Weights of a small mixture-of-experts language model, trained from scratch on English Wikipedia.
Experts: 128 experts in each of 11 layers, 6 picks a token, a shared expert of 64 neurons.
Training: a variant of Adam for the experts, 424M tokens.
Below are experts of layer 5 (counted from 0) of a mixture-of-experts language model. Rows are named router (the router's row for the expert), gate (a neuron's input weights, with its number), up (a neuron's input weights, with its number), down (a neuron's output weights, with its number) and show model dimensions 0-127. Each number is 500 + 50 x the weight over its row's rms, rounded and kept within 0 to 999. Numbers have three digits each.
After each expert's rows: a language model's description of what the expert responds to; "comes before" lists some tokens at least twice as common just after its tokens as in all text. This comes from a sample of Wikipedia text that the model never trained on. Tokens count by the router's weight.

# expert 56
router:478520484483513582471555525477452494504493536450534508494466494513489547536472531450464572494570457426398534406538558453517480474412571556554465480454460430461469481481474526471490561399489504505495558502517514479493457518500487577477558605577468502584482582611504431523453419620574543481446547402500518556471463492506557453372538531586435517589540508446394493545447420490483439507529
gate0:526575544445456463490419373555470566495575448507546524475421395534468398534527570510487454536510475553471422505554490503449598531450525528487590548531437478508605522466546437430482520474567492507500521459484431473510483537455501505412442556591515499576517500539540523472590436537559541492499441458518494589478543386477516546517439535381474528521479431546543530495535400455544506554470
up0:534546455432519459526369380574503498483560488444546504597453470527498437459492394510491482515552532548542441513451469515391583485539592505476629536506532549541566476431417490551586535444476479548439421493546468456417482487519458444467448513570568465466470575482531576513583465491548530570467501487562465551477585409577537485442439521463480524508520502496535485500443489514555510500439
down0:482464533535532471523439523453487467503517637575502519463454550499490535600441495528478456510517447440522502577562408487530498477485511547494536477414503545519581503494598477507407479520566450615502451469481478409420551514501582460546404504437581471552481430418487467478508526530464541560573493520462496531481547495428471595502450564478405555521483578462427540609425506424581480512474
What it handles: Table row starts. First cells of table rows after line breaks, like season years 2018–19, election parties, ethnic categories such as American Indian, and family or office titles.
comes before: "|", " |", ":", " hold", "–201", "'s"

# expert 20
router:450551558576515432370520489454466516480542614530526451529541535459427534447533477566543475570509394538533574491544430443432448442462529543595563406444518490516494559456527579423537520545443542561547512502543479531556595542562595479517481424519500418504536453487485489457464526413430456561540526511479544486512585447464462535493436610456556494466499451515435516473558465471484482451544
gate0:536521557412452482440584474508449418502552465442559470523462495501474504497580485532538492470479500532547509440501500561473542524519495571525555436486564488576578544436490416526429545562528516555505502460484562526508446534414473461522509525578483561475393500444533478494369401444555478513531653437523561517466578545504575511544492558439526404461408461475496494490412509396482478555562
up0:508491582513559416479523536462449501492550510500473477484362520513456459469533496532442552500494500480558484473445622421455549538574514496550552521478521549505502495477518515447505519621565471518517497532484399525591438373477356542582536479489471522495464562445499512449504435469465528467465595459552560640453529449514534445411504494588496438526466551526402420497494550484532530512506
down0:430549515549429473465578462434500426475639572536451499424526522450459475404523445457464436491464463528508554572529389442493529527466500485493411462455507554481476511545461517368504525462478526486476486509557514489592547404497511587537529460443467490482616459500518535475589470398444485529499572483484529572604482530505512534526469539572529507444533524557547403499504495551499610548539
What it handles: Base verbs after auxiliaries. Action verbs and their word pieces after to, not, did or would, such as make, take, prevent, qualify, pour.
comes before: "ing", "ed", " the", " a", " to", "ed."

# expert 49
router:387552512383619560492561468464483445429511472453408512388509477422545521545438429464522541553538466508490588474514446535402452487540509469613484577460510518436509502477457454420518490532505480563473529517493592411521597582544483491507456554481573465533518533504562432485497504489452518454573533463503477429494529573497467528552486496432477463568439442556530612559484569504510550501523
gate0:551547429463465546470505517424469491489505473532423532518419554524587426508390475551537538482577531511490447495472507521480496525497348478498502475497507480413542536453498373513471500459474478490499545473517575418563459569515415433475575543516490421520476578497578469465557439549490534557514495474446563488596633471454572406481517450532606457564426578521567499511485514546549507480511
up0:464486450526556497413492500564521558489506524491510427508547523544490539535602470412530395423464469552524497593489488454541586561427481433477485502544519492574497507583458442453491507496512516458457451506485494571496387462476545586420608453479515558551516402434456472563429570595521490447465509470366450575518454551529472483491539504472437485479613513521413505485515525547496506577569
down0:503507518482520598507530593524448461454552534500505505496492516525447571496494576477527491469453653501448469468475381605529469492548486463492495591520493474416488510420479486527449516379577511532462442503514458563405425515522467484510478493497502566451485564439383428438505568571535364549521558497500523562500446509540527462457485605520405507464524474528506469549495579551531457583474
What it handles: Abstract action nouns. Process and event nouns or their suffixes after the, his, or a, such as development, construction, promotion, privatization, discovery.
comes before: " of", " in", " to", " and", " for", "."

# expert 1
router:495515553488522548444540537492485525443542456427488472438503422543509506631526572596481421616485428415468465442513576422467459535522560460529528541477495511506553474470556527551487477462540378527488543501451509513453549489492389540511521505572541435527417530541490531440527400541565569500522535511505515545481534494543468419477550471433455578518524599561538462458418438574577536523398
gate0:532512571495433503487548413435532464465436497405524551515506547460567545483530429402506491506505510555606465471555542492435547462560542418474554392500522515501559467510497536571527531522518543522473529407522515505479465381562550528496444587526420463560481437480489485436532452488477440584495584511408520534526605385554621552476553482566460467490496466498542453527454424472435509549479
up0:454478516439612470502511430599560484489563503483466470419437523488488562583429426477490565532560560425497401554396474515525499388449531537557519544462508470560492493535525526536593443410557538421558463465502475474448553432524553507535522532474468554440438466499561410459537512513463549556449530576450498436543433495549425518547517472391510483520566498497553442571586474465529555511515
down0:502493480497500500457525532514504406534596541455467481445543431599526526562481464526447526572495502546491477565443607428554517545558532537509571460569582395554498401542509458467513488616508490447531401456475464474488433513548462433537563504476458471460478497508553546554491597566471508415538444592562413531479438475473515476511518433493532481533387464409390505530537576455535493478497
What it handles: Scores and numeric values. Digits and dash-number pieces inside score and data tables, such as match results 1–0 and 8–6, times like 19:48, and verse ranges.
comes before: " |", ".4", ".7", ".5", ".9", ".3"

# expert 33
router:529471513432500570450486526549485423447507422475551414472378584519563483590515419578493589578480440504551494470616577450480505555491502500517510527532538470499483497505462493394472481523550536524518492454459527485531386578455445564508569558424573526544436525514458510540556399516551544495530486447604515532490502444421510487409575485462532409496459491510447481463512531619442507496504
gate2:476459524476527552531470462437465358514374450513519531478483574419398494423459511481410490456524507446470505566493481491504421484411448532502517483593526500464467510547550495493509427438421589463456561488526546554464564568572436537547500512505495502605501529474444535572420501520493509506424595637498535542558456496565524664449485529476499522522499548543557512489484494499503493525449
up2:493508503520480427452557490592588654457578566478518508532581424564587502553534567463522489501491514586458538512506499523486567556590462432479499460393441486517524472501373536532451524535494421545532459516440425390497462454470497497554459456539458575411547469497487487420553525440500491514523418438523489476474442551544495393499513437546511508532578479433521491551486455480594479501534
down2:487515470499516551519494547551470484432516471479506596506459509475493564635538533479515483526497465515493473526475444544499521445560444507405609551507506490595543549500453534432441477584577441551551468427535474527498508500419609517502563531584540550409429486513414478463439452469447537519428536464517526495506511488407538410483522616448565476455389439454566449588407475489480473461466
What it handles: Table decimals and adjective suffixes. Decimal fractions in climate and statistics tables, such as 21.5 (70.7), plus adjective endings and words such as -ical, -ular, Rural, Republican.
comes before: " |", " (7", " (8", " (", " (6", " (0)"

# expert 51
router:498497503519471530491456553641495535535518461438438554530496414522445481553531566423486550541477496440519524478523477459576531486465497405580410526560496428381481443504537471482475528554528486532510527523505478518450461542423430522606490472537468510495503518561534410486531497456424483404432549378563625537504489588553525408540413511496545543469558495560466494546539535555477422448555
gate0:500568512522449518559465451465539505548482511458446510433475475503480491423550639527583410540469484493443548457597575531599467495488527455539487456475521482444461521577529514464482485517516521512445526494505425478536532528467490536549426522573466606538474433475534504507410453555396517480578516464436433437434452599453467519591430542525486442595417430505548558575492581426509454559491
up0:563388496517466552450437528530418578564344415455464606485461503536516412456506455551491520657520446487479467573504543408575490561533458462564436464538499521459474460528570490512460519481527511597498480510546520460483457555499502529501473537511473546470543458470517477482498481451401574468530472579435554565501500576486519441551473502471602463554496449516550505518606500447429475449478
down0:546421463586454544442648473616476516508510492455533469472486443425517530489490499540449559496518504445469454535456448549484436509618504550542462469525429502541383423549553422496626483495560508536525432522513494467481602603451465489567428471581461451506550535498498460512469436445503525616533559547480517473513455428494506466474555431536492495414552463543506466460559473516467423475515
What it handles: Table quotes and parentheses. Opening quotes, parentheses and closing brackets in tables and discographies, such as ("Writing's on the Wall" (2015)), (2003), “, list numbers like 2.
comes before: " |", " War", "T", "#", "},", "["

# expert 59
router:587550444553586588498486621501508602515488435565556546510500448504576471437442554468461516499541525480386445459445488495530503492486561414433466530574432497463520513463525466468514532494458389490492514514470389547467421463545461567535499485552487474604461432531620586562536582461553545471513507496429545524516510467603502476539420434503486522465438548489497477409506506530529468474439
gate0:503478562552419415506409455565464349562518454392472558543500484495507468499554456513578509479520481444440427478503458527488470425458529451528503561581529508575419344541516509502445381512568484425544463514482590462502523563490541489500505523570423431522555470514523499476545509625605528515524551524478486574474535531539496542558447465498449496491465476507449517475600528495488563507521
up0:523518505524457421476382445546445358549551463452516530574518509497506438481566493457615528443490499447424429455475481529501444390453527473509518539573552483558510446570509517505394387485567454444531466537536515474511493544437512433486536547578391479565568513566534495465544483635536539515511571553500546527456524555605482477544457446493473511482485472521427544456512579506477499513503
down0:494513550506589490517531561513514514421493403485478485530617594457428450477450520521568561494421607464429507501557462472443390546496427497525534585473555500463577506457571552556530511465495581490468425497435573523533569505372415456516439560473446404564533457555575512532533477488524481517528497390537483555497509544451486466526437512444406512568524546528449512470452494488540446482486
What it handles: Codes and number fragments. Number pieces in ISBNs, CAS numbers, chemical notation and table cells, such as -1, .3), 86, and table pipes.
comes before: "\n", " |", "1", "C", ";", ">"

# expert 54
router:464549432475499513437548475482503470535510438508461502520511538440578477515449421433410521620410435535457560460528516456478494490525490489485484528405418521413496584553470588439458547465447554592454425450518544499587548535464568542529537509439472595526455567568530531547560459509391446441474469438491405513526557541467481519485590479528403467571543478550422550530441490526501545510526
gate0:469538445433508492528537504484464478463473529507576524469546434482511520387544507516496521472550534484450446569451454571526472556472438542465416561534491526507436401529499520512460570516426345370499482451438494517541494501511508606403497476516557508506457438548472542525506491640451477528433611556502496517530502522561401503470439491520557388517552506532549551471609552521523517567500
up0:539444580618450550515449586496466509510504447498442486454414514585438465550494558565462404481597569525544496453466446494537587466502577515450553511537546434485489511476468472493545519519625545583454498540558494471493422466441417491564518425452461420530496560473496538528494537409578565539508549507521553504529520492472522467519456468502511627395482509495414509443502431468471480403440
down0:559491444475557536465494491566507571539521499533426459558484519503472456534519453586507490530544507521560437335518522553474486519488553518402626519456521429493507543374460511553482454502570590559512463526622525522472522548541473552534505504427531472495478522454536473505430526400519433500456497479468491534503506449517477450437566444482484553472540440502507419595454467579510482326498
What it handles: Head nouns after determiners. Common nouns for groups, organizations, things and people after the or a, e.g. band, group, company, team, crew, barn, plaintiff.
comes before: " of", "s", " was", ".", " is", "s,"

# expert 18
router:440549494593485471392469472498553556562536599521503466549609506380474522391474479521492443558438406500549490416510430508467493517432500607573478490428522477523510530485545584521550477462465595529477546530522449463471580520501584463524493427414459460550563482468550524493497558397431520439498482502532508498557605481455470528484440554433502509412494458571497519527558448523479439494552
gate0:451447412512605426503531590576370523473514504534498510484422541482457485660497487551499512568483513586523533430399514529494578454493508498507498544479487470461507488466492468476554526462531457509495485496513473450468555532434509540530432540456475543526473599543476554490531549487478650503538538507504475475527392507598448418402466534495502503527561527505451535472556374426484486406537
up0:463528483519484469491461492497465362520474534474536433494459539441439494577494505583508528493569381631553571434402540515487440457491537554596528590489472496536545596477572524607419449415563569550545528530489493603480516550412548429468453477424481511484456533493550507535526488474478494522516457401618490462512468445526510469480464537542477504539453529518472554503507441402468493482494
down0:581482496500483495477559438519420499418466514544549466420421468478506426541425480553487527534406527439512509464490538496449494402521408483601516503494574531486542722479461485452425480463497530470559491533437517490595517493462533519481531491466523561513492451532483454537571427443471578514455539427533494372462539562496486487498534491563529493517566550595517505522583475543463521438569
What it handles: Main verbs after subjects. Main verbs and verb endings right after a subject or to, e.g. does, take, tells, died, placed; also closing $ in LaTeX math.
comes before: " to", "ed", " the", "ing", "s", " a"

# expert 23
router:439511610497397545578497515442482458459598518475446476549576414509453506534511575442499452430526542601451524433569460448444646538477500494581521545513540468531493520497465508458470473404513492528490502564434475509524468486499559508462460460520484580374577443418560548527539488608541457446511506481496525494524494464497453568602423544534466492467550451457530437545532523531560551438555
gate0:494496550473481488474523562545564504516528511494481552550501519528472518433555486520520581465511548490480428478597587521446534493540484525554458521474528490509422424423530606502516617486447430366454529524543464472516582561465441551483380543451444506538483471471401478467332489530428455462535522504431484601480564521524553502555538450510512556430444482524522548495551550480484559415419
up0:448480506481470481497517535460483563526543534510471581528514522516522544522468485491435499429583463497513482495539537460507521624573531562468524577456548535538480426353483460454469572423472532457496516452572506527636513441466511413473495457558456561488536463525444449607500534546368497494488411518538516440496481548498406472446429560455500566473387452451526541482585499500484602575497
down0:533539478478476412456415528489517502459572540515658576387476501501475464502484452519451560440587511427518567488463509475445531597509462506501533499590492540531487537450477458512476524497421485428501395482477559517451495453405574412494462491397528453397548503497549433600529608487481479506480509477557516525417535558535449610472467515545530512586493513517519426511546569555492534500478
What it handles: Line breaks after headings. Line breaks right after section headings or before tables and headings, plus relative words like where, which, whom and sentence-final periods.
comes before: "The", "In", "==", "===", "On", "|"

# expert 38
router:474477628514369532554544487548514506436490489489579462516486519476535470410542524449438507465492620529445558507545497435455448525545411452539482438480454533512602455460571568499521517485476513541590579523560519478499453445424535493552450467483519471503509429552382475511515483571474417536509591439507489401603553483534522585514483523492467463442549405474529422524452442457483481500572
gate2:483470394485467518581479500492466459517473554518489415495483536555393484564566524492429345400443501564470436512511528474555507509474476476534498506449465627546559580515535439499550566453477569575585521380565540510409415580422556426555421548519509507518538522502494532530515494539476538499528468519557476494553496422527447506525434481546466400508506491593496526507539449467473511457561
up2:456453505558466545409492457513560556525617432451506558564504498406439460496503494443488548451575558487462517530474499635555510331539456448555441477504592469428517555500483471555543516436566505505476521471478458581585552524494501552437587450524508552506520441504586484438535482485477484472463552408420476469514461528467503515570499410535508592448450564471524488398521536516465534482505
down2:416468506517497497507553507459545573422496501576541487447571555600571478502546535467532499572496493371573532493399578536387589479488562484492493539503399473496413504441461477543491405517533445570453581476449497479548529491520496528438495502514431454542462471473452445430544404553437448627586527432467535509514486471482554512486520508436518501416594491499523483504433455455549538516557
What it handles: Locative prepositions. Prepositions, mostly in, also from, on, of, during, between and throughout, after a noun or participle, as in "largest wind farm in the world".
comes before: " the", " a", " his", " its", " this", " 197"

# expert 26
router:518551440547484603493512524576560462452444572586473433448593466565529410486507542505474491438467563513433454539503431447567507464492521471472550527516483557509524425507504524502532486552546541468464482423454478523510548538484515464574478469551487512410399443551596442482432514486569499451450542457488557551455449478505490612562433515465386487566467504517613532428502583578602509477567
gate0:472485477515472516467492516332502482516588487401531498395528516488501477491447519482633487505526508469477479441481485467529408493514446618507488432568537531490512563612485479578408404542503470516521582506511539403479527498461440493508508431520423493486618566550547530523493568480553469491471497494484573494463507574562484550547549491630484530432481430475544504384489527535451516479464
up0:570471452489530520564588499585492489492405442610469486583532518465581532373415432543434508539430497445547520523539477550586480494533514436463474505476479581373518521467525572419606597546428501481449442462511493507421466539553509488505423534522487557539463554517461484518533464466524594544534466531510414489570487411546534468506465407495516477502426547552472490488476459508570456460527
down0:483496489424479475497506462568460484565500389513461467576568456443448487434500533568520545525514535517543524543494609442462558488463448541423465462492501516539453471555490518468569446508486450567593554517583444476457582527632533463501414523468452611516409603462577546519505421593412429490557445524445483500423486511444516491547603506539429536442508523544439500501507480473438471519498
What it handles: Sentence-final periods. Periods ending sentences, often joined to the last word piece or a closing bracket, like es., ing., )., or years like 1879.
comes before: "\n", " The", " In", " He", " It", " This"

# expert 60
router:451498509522397522513498457518578521519546625490493473484558434602455472553444531549491513528582515532474524587443486561495483482486515493485475422521529531418539543546527567423584520472442571481425604426573514506516531566441473452469552570378450444473540519430502438491496585427518530421501566519413408494468541561500490512492550470412423474439515439451538430524486484484466486527579
gate2:475422530392542513500493551542411522479512498463492487490499497490503484474488507474535522580456462599504409482457419556539555522490477544534549482501567509418450547456466462558489439557506452550503488478445526534487568432574480485513517443535529613456490486538412543458506440575462485578579508527560385628514410397552408485465486560529563450573484455551447446555465469596568537454482
up2:496504457449464601520561469560500456473476471457493379496485514476445523405514546521533526502474506486407547481626502618471475421532456494531542452407560572402576542457441470443486456528478504497511503500563460497489567573422635478506593543488562548474481486526553476476460497519556470521442535419560492422466474517620518430501493486578517508500496503488464440536400557580441496539535
down2:515610519481465481536428498506460575415480479476586386601470504477451503435591561475479440492488487513385537419557482509458504551517460531579537500476459542440565509467508471477426445397501530553436571414496573482512519574554573505480455493527460622540510497528558518508501536578558471533510496452596463527469558491478457520494488515554523470458462416499400538530408433487525518504611
What it handles: Clause and list conjunctions. Conjunctions joining list items or clauses, mostly and, also or, but, &, and sentence-initial It, They, There.
comes before: " was", " the", " is", " a", " has", " other"

# expert 22
router:523536457531537583533475620519492518538518482511493524457444485513536456600544516426396539475490544441435446528512470395473568496420617555439542561477473499526538473520466480455558544477468532602422447451537401479505555470563492558516534510434462415443501445447474494454485444425541530459544459497457590570473536468447507528573504541399426514513464528508548556409552510581496584546457
gate2:488583527488525515493448565446551519543491495487552548502557504577530498384465569549536469456440497459540404504466494528662459469528504451427537522569512455521480508504599467518488484592536558458514479486482630543500490389377425405511511515475471456420399481477521483594490490618476467509493503487555479510554556514482440445452468530547445464496471567493518544496432438518544420540510
up2:529524489517484555543472525517565548515486443544488564493571428544573537370512507555552468459473506410499412537498420514592478458514536429460528476579487533502488497566592421529481505581578584502537425455448542495457582409348452440510535484527485458451465471467532448581505557584523401462505421503534530522497517523576488484530516514509436536486457558483520539467422386512490438539485
down2:529531481588542468510501480549491511453535502574491526558490515437436517518573462470603438522450496559559486549599499473508554491567576527548526492480492594583600530518494532486448558547497445555418571409395473489507496485426474476413467426419540515517467516622536523497479511461494489529436441392530556464469406450451551477541388474555459533504432522505401544433469495456530490523568
What it handles: Table cell separators. Pipe separators, blanks, dashes and small numbers or percentages in empty or numeric cells of wiki tables, e.g. results, election and census tables.
comes before: " |", "\n", " ", " 0", " 1", " —"

# expert 6
router:581486515524502578558530523462493476541404459552540449442515453454535484486575559518431472537518581563495520493510445484490587536473403525385421488458447519510589462484556501545495492459505470508416508502453401471456567477535505490486552493459450503526532385616561539430482509489550498434478523580533547534418512424411451528543589576436535551622428473466501531486537439539554543448485
gate2:473529466515491433536516496391468562453588471514476404504422474433451498472403584518491548473453499486492496603431510533561526473528478496522425497556521496610544440499449449489527474472400495417502516559666471518517555455403555561446503540530504544610491482561535584527480438475487574506499582475494465467553447481539483385523474489473481478479560421515581586548549469483501526509491
up2:580515503543493507572522466390465571397516477590504414450429459480471537479429592515415520508514540487554546545445527533538590545497507598521452506484465511517591535477486419457527453530465512445400464577569448583483592427448521553488481488427495479513421458561518608617447420431466493445519533449522442466523538448483459426535550532425475500516466514543543535516499494530483559538496
down2:516483552568394414539484574545573594549502480538437514524455508466460534548472523416573529404527491572455514450549489496461502596476432514505433535437455481535470529445455480526477515466509592439545424505482556468431450530466503580454491480471540579479474433547525456551552525518565664497440489457496575426487579399498481544594466502474494480560454502486427565424493468499540568462492
What it handles: Table cell separators. Pipe separators, line breaks and semicolons between cells in sports, election and results tables, plus entries like Nominated, Ret;, GD.
comes before: "\n", " ", "|", " 1", " USA", " 3"

# expert 16
router:494470401411550526404545498457462419395541485519515475507496406443559502483446500512418513600452507503495513519529427587430516476533399462509422455482442597484569499556439502405571475489501491499499557485522556436545527550473464584536492456555517565523463553551426459497529517486612485563489619506500522424475439505451425508524572406580508531519586478482526539467468501525468487567487
gate0:537517531463492453451487508572551608446567454448427478598527511491532446460545495576592550506437597447468440586462490546499589396526532491459454441428502463484569602457626519497513506597527587409509567470483502521478493517428502474546460533484480420426450500440460570466444507560540433603473508473520490461497550481501496410505421527571432456505543475533503552477473501524487513459454
up0:532494511483417585525497526489470542517470457478511452485502552553524523477581523546567396465421508584515376446583615452441436486464527557480562453512486493451647551513468456437422451506450503395484476543446469558525457447441479465517448506594560490588432505538468476482526437552536482468481489458581522458530525508494533476490564476487454526606474606538482516514413483565522527571436
down0:559543500594529487477506531416533536503528530498457438576518488581563573519491474536522502506532546488481435519411578476558464512501463524459506410596505516516561470453529579447353519507428498495433516514495555549587427497464464480539520528514439471445522406564502532551534456595494500471545382470472487485552512425601533488494493439434490400507531438482443574534459483520595489368468
What it handles: Institution name heads. Head nouns and word ends in names of organizations and bodies, such as Association, Council, Ministry of Foreign, Conservation of Nature.
comes before: " and", " of", " in", ".", ",", " for"

# expert 29
router:542483529570501539520484529497512527533526509445477495455457446507434478566508586554505540556572555497440465522482498471545545515542502461427543555431429509470497436484501521570452593525571511529481514439383542457446469474469510566552574500471448555524458418564476447424569485397629595495508544499582526533376485422452495503552434570445566533458499526517572518460503421465477497457628
gate0:557462433558504441462470505543452550521462570541508561415558425512489508448474559470453562635517519485451535540526405471556557469477524541517496440520482534463536480596551502387474502532502620477414422471441493471492489555526511526401485551469451478436502465508407442465496529460414451471471494538490539566586499529487512541492455528475585448573552470594580412541551518537432551421551
up0:498534429504466449474565585501522517468597520432607387577457423428595462501477534522492568513542546462421521496510489505533523495488487452494452459479526479530522686464400481546546522528449461483482496509508496564484517441439475454487573467457495557424489386576527509451521531469430480399517584553488591461577494443534465511482549408488529556525541389473538501550497509494522531523502
down0:489563459491527582577503534536519506534458474458518522430485521461438542493442539499466439532644562461430411391543465441529458492443447546435535549463473539513530459449546473597581554580483522563451529435456521482552491567519399537548516443460446445476569423524527492454484582502552458483391533471491448615478487544523527388490409477529464565490501442525494519530482445564565466494537
What it handles: Table dashes and scores. Dashes, semicolons and score fragments inside sports and results tables, such as —, 5–7, 4–1, Nominated, Match drawn.
comes before: " |", " -;", "000", " 6", "19", " 6–"

# expert 55
router:502461499497450457542520572515479581570601498523474530551499453454453527523556470561532522433402538516464481514548549426529594423548539404500522473510463535488513449483441579440537546407535474529516490416518496456533435519472516477595496423442517415501454517490496527514481498498541573439518562386548491508448628524611457518519466539524439446465436517368503609508531512586488545441485
gate0:482517481469495490542485439468399429505424518487516509381480573496503492537503565539561381537428439491578546516522538563503502551492500621595563535472488476441553587559517508503398454469506491460523404545535523566518482564412524458577538551545454476489542572528509447588444579454460604421433555457507495473460535510504503467519493543515526403536453427470409484527497462439448501564487
up0:503446410553593497450441482468499487414604469566538523520505430491570507496517476516426545581464530485462451580456510549511456519509446444463475527443454510463434449486470359471531553468536515526604548548571480557429506528544502556490432516483502540577454524486445432523587412483413484476518531550612571493504517436527475522525517478480457502518569489504530595391513439568451477462617
down0:539389515483497557504535467462540428474507611530512485436453501559527450493470440499420524594505479487542529398495538562468477546524436530486467481517456551610527432488513415486518526520628505495516498449514528566519520519530436556541558423417564468523588432497477607535493471497405503422492509538435541519417443529494501488483409421486511441566494553446402565570553534564505570446466
What it handles: Table cells, with. Table bars, separator rows, zero values and totals in standings or census tables, plus the word with, as in householder with.
comes before: " |", "\n", "|", " ", " —", " a"

# expert 24
router:414520564464500487484552455538530523536520497508553455436462514463584445523457474454478467533509535453472558506494420516539439502535587432586610457477453531564454560465504498420546518539496454595550442544530556425503474481555451460402529472480457502412490545490550573541568544494484438448430573529598353490454491538469432501418568412563483460505513424488463546595535545489449525555493
gate0:531564475475536438547531498543480400559505542463464498449458494570495504386532493592447422455483530433503412444462382515510371473457536521447502503542463480457566490505451455473493518460489539520446505562528545573598525450457545539497535552538526485569567500548491566441608480450531514532625569379578490463524450459511482552453566442490460542556518459472470534476587519539548444452456
up0:576495491516587449456441431552472506550508460473473437443373609583489477464554483439505489457446537438483453507549445450530399465519536478565494522535557489615507589484508520462517470576520629515415471561458495582501553517524547551534453542458477515559583504465451514473561560429436436513470587449572486506498462438492498419507517479505522534549525470476376540525515509539499458506389
down0:472480513474508580417581563604494530555435493485498545496505505583597483491515522498544551423570414423518458486499426456471508471502494421506543481472457462478481365453559476537440608505456470490508489514614444520499559473575469508509529508529541520474437617518535530536482538506556408518626552451534432464436448487452488540408511441480507469517450507470484505463579641490481450528452
What it handles: Role and title nouns. Nouns for people's roles and offices after the, a or his, e.g. director, Minister, wife, mayor; also all in all-time, all-around.
comes before: " of", "ate", "ation", " for", "ant", "ies"

# expert 50
router:574418606494409509469451489387449558525487520480455508482467492514417447523477509528520512557491550477494432442499473564586516517445540502459458490458476532565530490581600454420543458550471459430538511467503487488405473503515476568507445469609470493606439488579482556589474434573579505458527525480546442579419511516570497428476502594470424568583424542522460438466556496558490484473503
gate0:521481466571529491484431561525483537605513471552656545463559579498471411484479420495395468553498539432381546446446492445554474582441499448429549544549525434451511530544580615608474476525511564470458446450447538530457528571426478523533512494494459479524486472421606498546529555485438434454454494482467501506516541514543419486525481478483423475474529607474523479491500499552528448504524
up0:517411539517480498464532534500465446520389505451546496439475547482489430533541414450503464519542540446520554470412512416471618601520474539463541530581440504395481485602541642542458468470480563492395498459439545571431463597546470565517540464499494530489518473428540514506519458570539601521523516425499474487533550416388493489503528556488544425561521503454449450509509462537514519514551
down0:555464583467454529483507473520513452580507604490458524460541472512516507430525532485557538487524484519547491371361591610494466591474546555595533499483491549530528470538467484430431514485496546407493533516469467534536513533542498495536536417532481469465524403513501454499474412595469603473509496464413497462448558459445516487440582650511578466463479442509509422466583532517479466469467
What it handles: Table line breaks, currency. Line breaks ending table header rows before |---| rows, plus currency and unit symbols and digits in figures such as $1.6, £, °, ′.
comes before: "|", "2", "1", "|---|---|---|---|", "|---|---|---|", "5"

# expert 30
router:482631408472520557496575529496517452488555470439536461458513501475564557512445389533444465551447435476502543461541529468427562466539458533516571489425506465457499565501458482473516431561425490574582424470469550435582559547443531462484568487499556464468527544536438544445566474533539478491572501394458459371465519603451478525449592525575501485582488510506560535478463495515427573534504
gate0:493482435478435429509507451429520477518495578438406470466480328514539448461502592470441474528534470502480492580392505486503526525484456490524459464497582635538537539602452483486445558502479496431472478437452467592494464583436535481468499499496487525565567480568501495507566532512484575572480621486523491490563505513466536454560568393489458502583493487497483463574466595550476523443551
up0:404441459482505407448455466513528440513440474484444444541497408499534466535529485451438564464497490423597504492446490496459479574453511486520611560514592567581503484543477457603493490524497452481491408488486490509495537513509425426587517490503421563494557572483603510528494592566499487524461457510548458513513446592570554391576529476473450619504490470472501470580416580447484500544533
down0:488505492428437507512498487408528530513504463500501405486538575454546513496404499531425462550426457417502601474504575533466449513517485462479626498431514486558402522526355441471587463616484509542530466534491514554560476564466504508511526444500477474448564459591508437486543570513593543534506432487548553501606432483539508540428468426497527559436530540455591501499412523473505480478546
What it handles: Occupations and fields. Profession, sport and field words in biography lists and descriptions, e.g. footballer, coach, actor, hockey, basketball, guitar, education.
comes before: " of", " and", " in", ".", ",", " for"

# expert 42
router:538540528472478498573527515563507475480493483605532520519459380460594485475532612524450473433444439521471484565489499543607437490519429496546437509515469533417463468594460499457424452517549525530526504593505524464494500443436485496586612549409586575504507446555516488565504440531426472521444533510417448405536447455456494531546514426430541571478426438492484558575508543425502517519490
gate2:520508470541515361533444464570422543437535459474505562533556474488502330436522529593447531473448537518497483568462449493542497458552464573475511557596514583486566520531512518476463585447452542438509505471501557524406539421454366520562458569472455499536490525480475487545574553454606507427433425484548582531545450496496524476526445452491569491482524456435456511505531488550568476496525
up2:508466508416440472476434399576437456513497444499573516475524500501543498522486500491478559430454537491500528493415498564474438373526465511510503537596594445564562539462504602464378587545500520432545489518544583468418555468444500462536460565513498479544541524474495466508571509577508468460468439548524466495575506445496574461407409520446536512560503458422432510617581552556520529478516
down2:532524553561484549588547455457565494523460506545473501509482436472404529499419471532523497474441568505571443520390540598475508472483486545513539581469496486511491494479469439485479498464446467453428572498563485520392526455586530527545464452535458505466449401484510448535497454560485606434513542491630469512506498534449505494547445421394442559521444437496537517436547633416543585529562
What it handles: Table headers, infobox labels. Header cells and labels opening tables and infoboxes, e.g. | Party | Candidate, Chart, Kingdom:, Phylum:, Binomial, ==See also==.
comes before: "\n", " No.", " Party", " Year", " Team", " Date"

# expert 40
router:485499576545403489551504493477424481472512520472485386478428549627514552522529570460430553457498504530404567531538499571434539524538491452600519448551607507580575534459466503459402531393467464473455471454532456508469480474464548465502468466565400508514495493413439445569509523597479471525505536544465492506497507581549549584516496577507477488440579400496509417544490483450535451532456
gate0:412550530536531489381451469462523585456444533509581499508491518483477494523550340524529481505521472540511514491502520535451435497488529574469376472485405530582557572406499494535492497527510497532549443514455523491438552533417479484497453524344512537575478506486536525444484478447520528482445492561495541525546533605459478522467581465508543493441473437611529503570456582582399477572494
up0:438564510507490545538445495516553563504488502582549483380521459556554510482495465461513548458454427500528496420482538416503403540402510543492507630435565510553418440574504501475469547563527494563447406452465431468557512572543442568442524589484485469549573538452505590458481558508481419476485550556498477593486438522434543450471506503451501435498499545501366536523526488437544483533570
down0:508479510502533477471477481424497566556497486512600578467552498552453509412482517500572591516410549521539408444400523526453500456512511586477516525433457486474454550531471499480415624506513514535547458588500567513460490507536401440468489428518525505499558518455544452490573522544507465458575503477458436483427404488432434408605470442470515453557435550452555568492588530522588517497584
What it handles: Prepositions after quantifiers. Prepositions such as of, to, in, until, during, often "of" after all, many, most, several, and sentence-opening In, During, After.
comes before: " the", " his", " this", " its", " a", " these"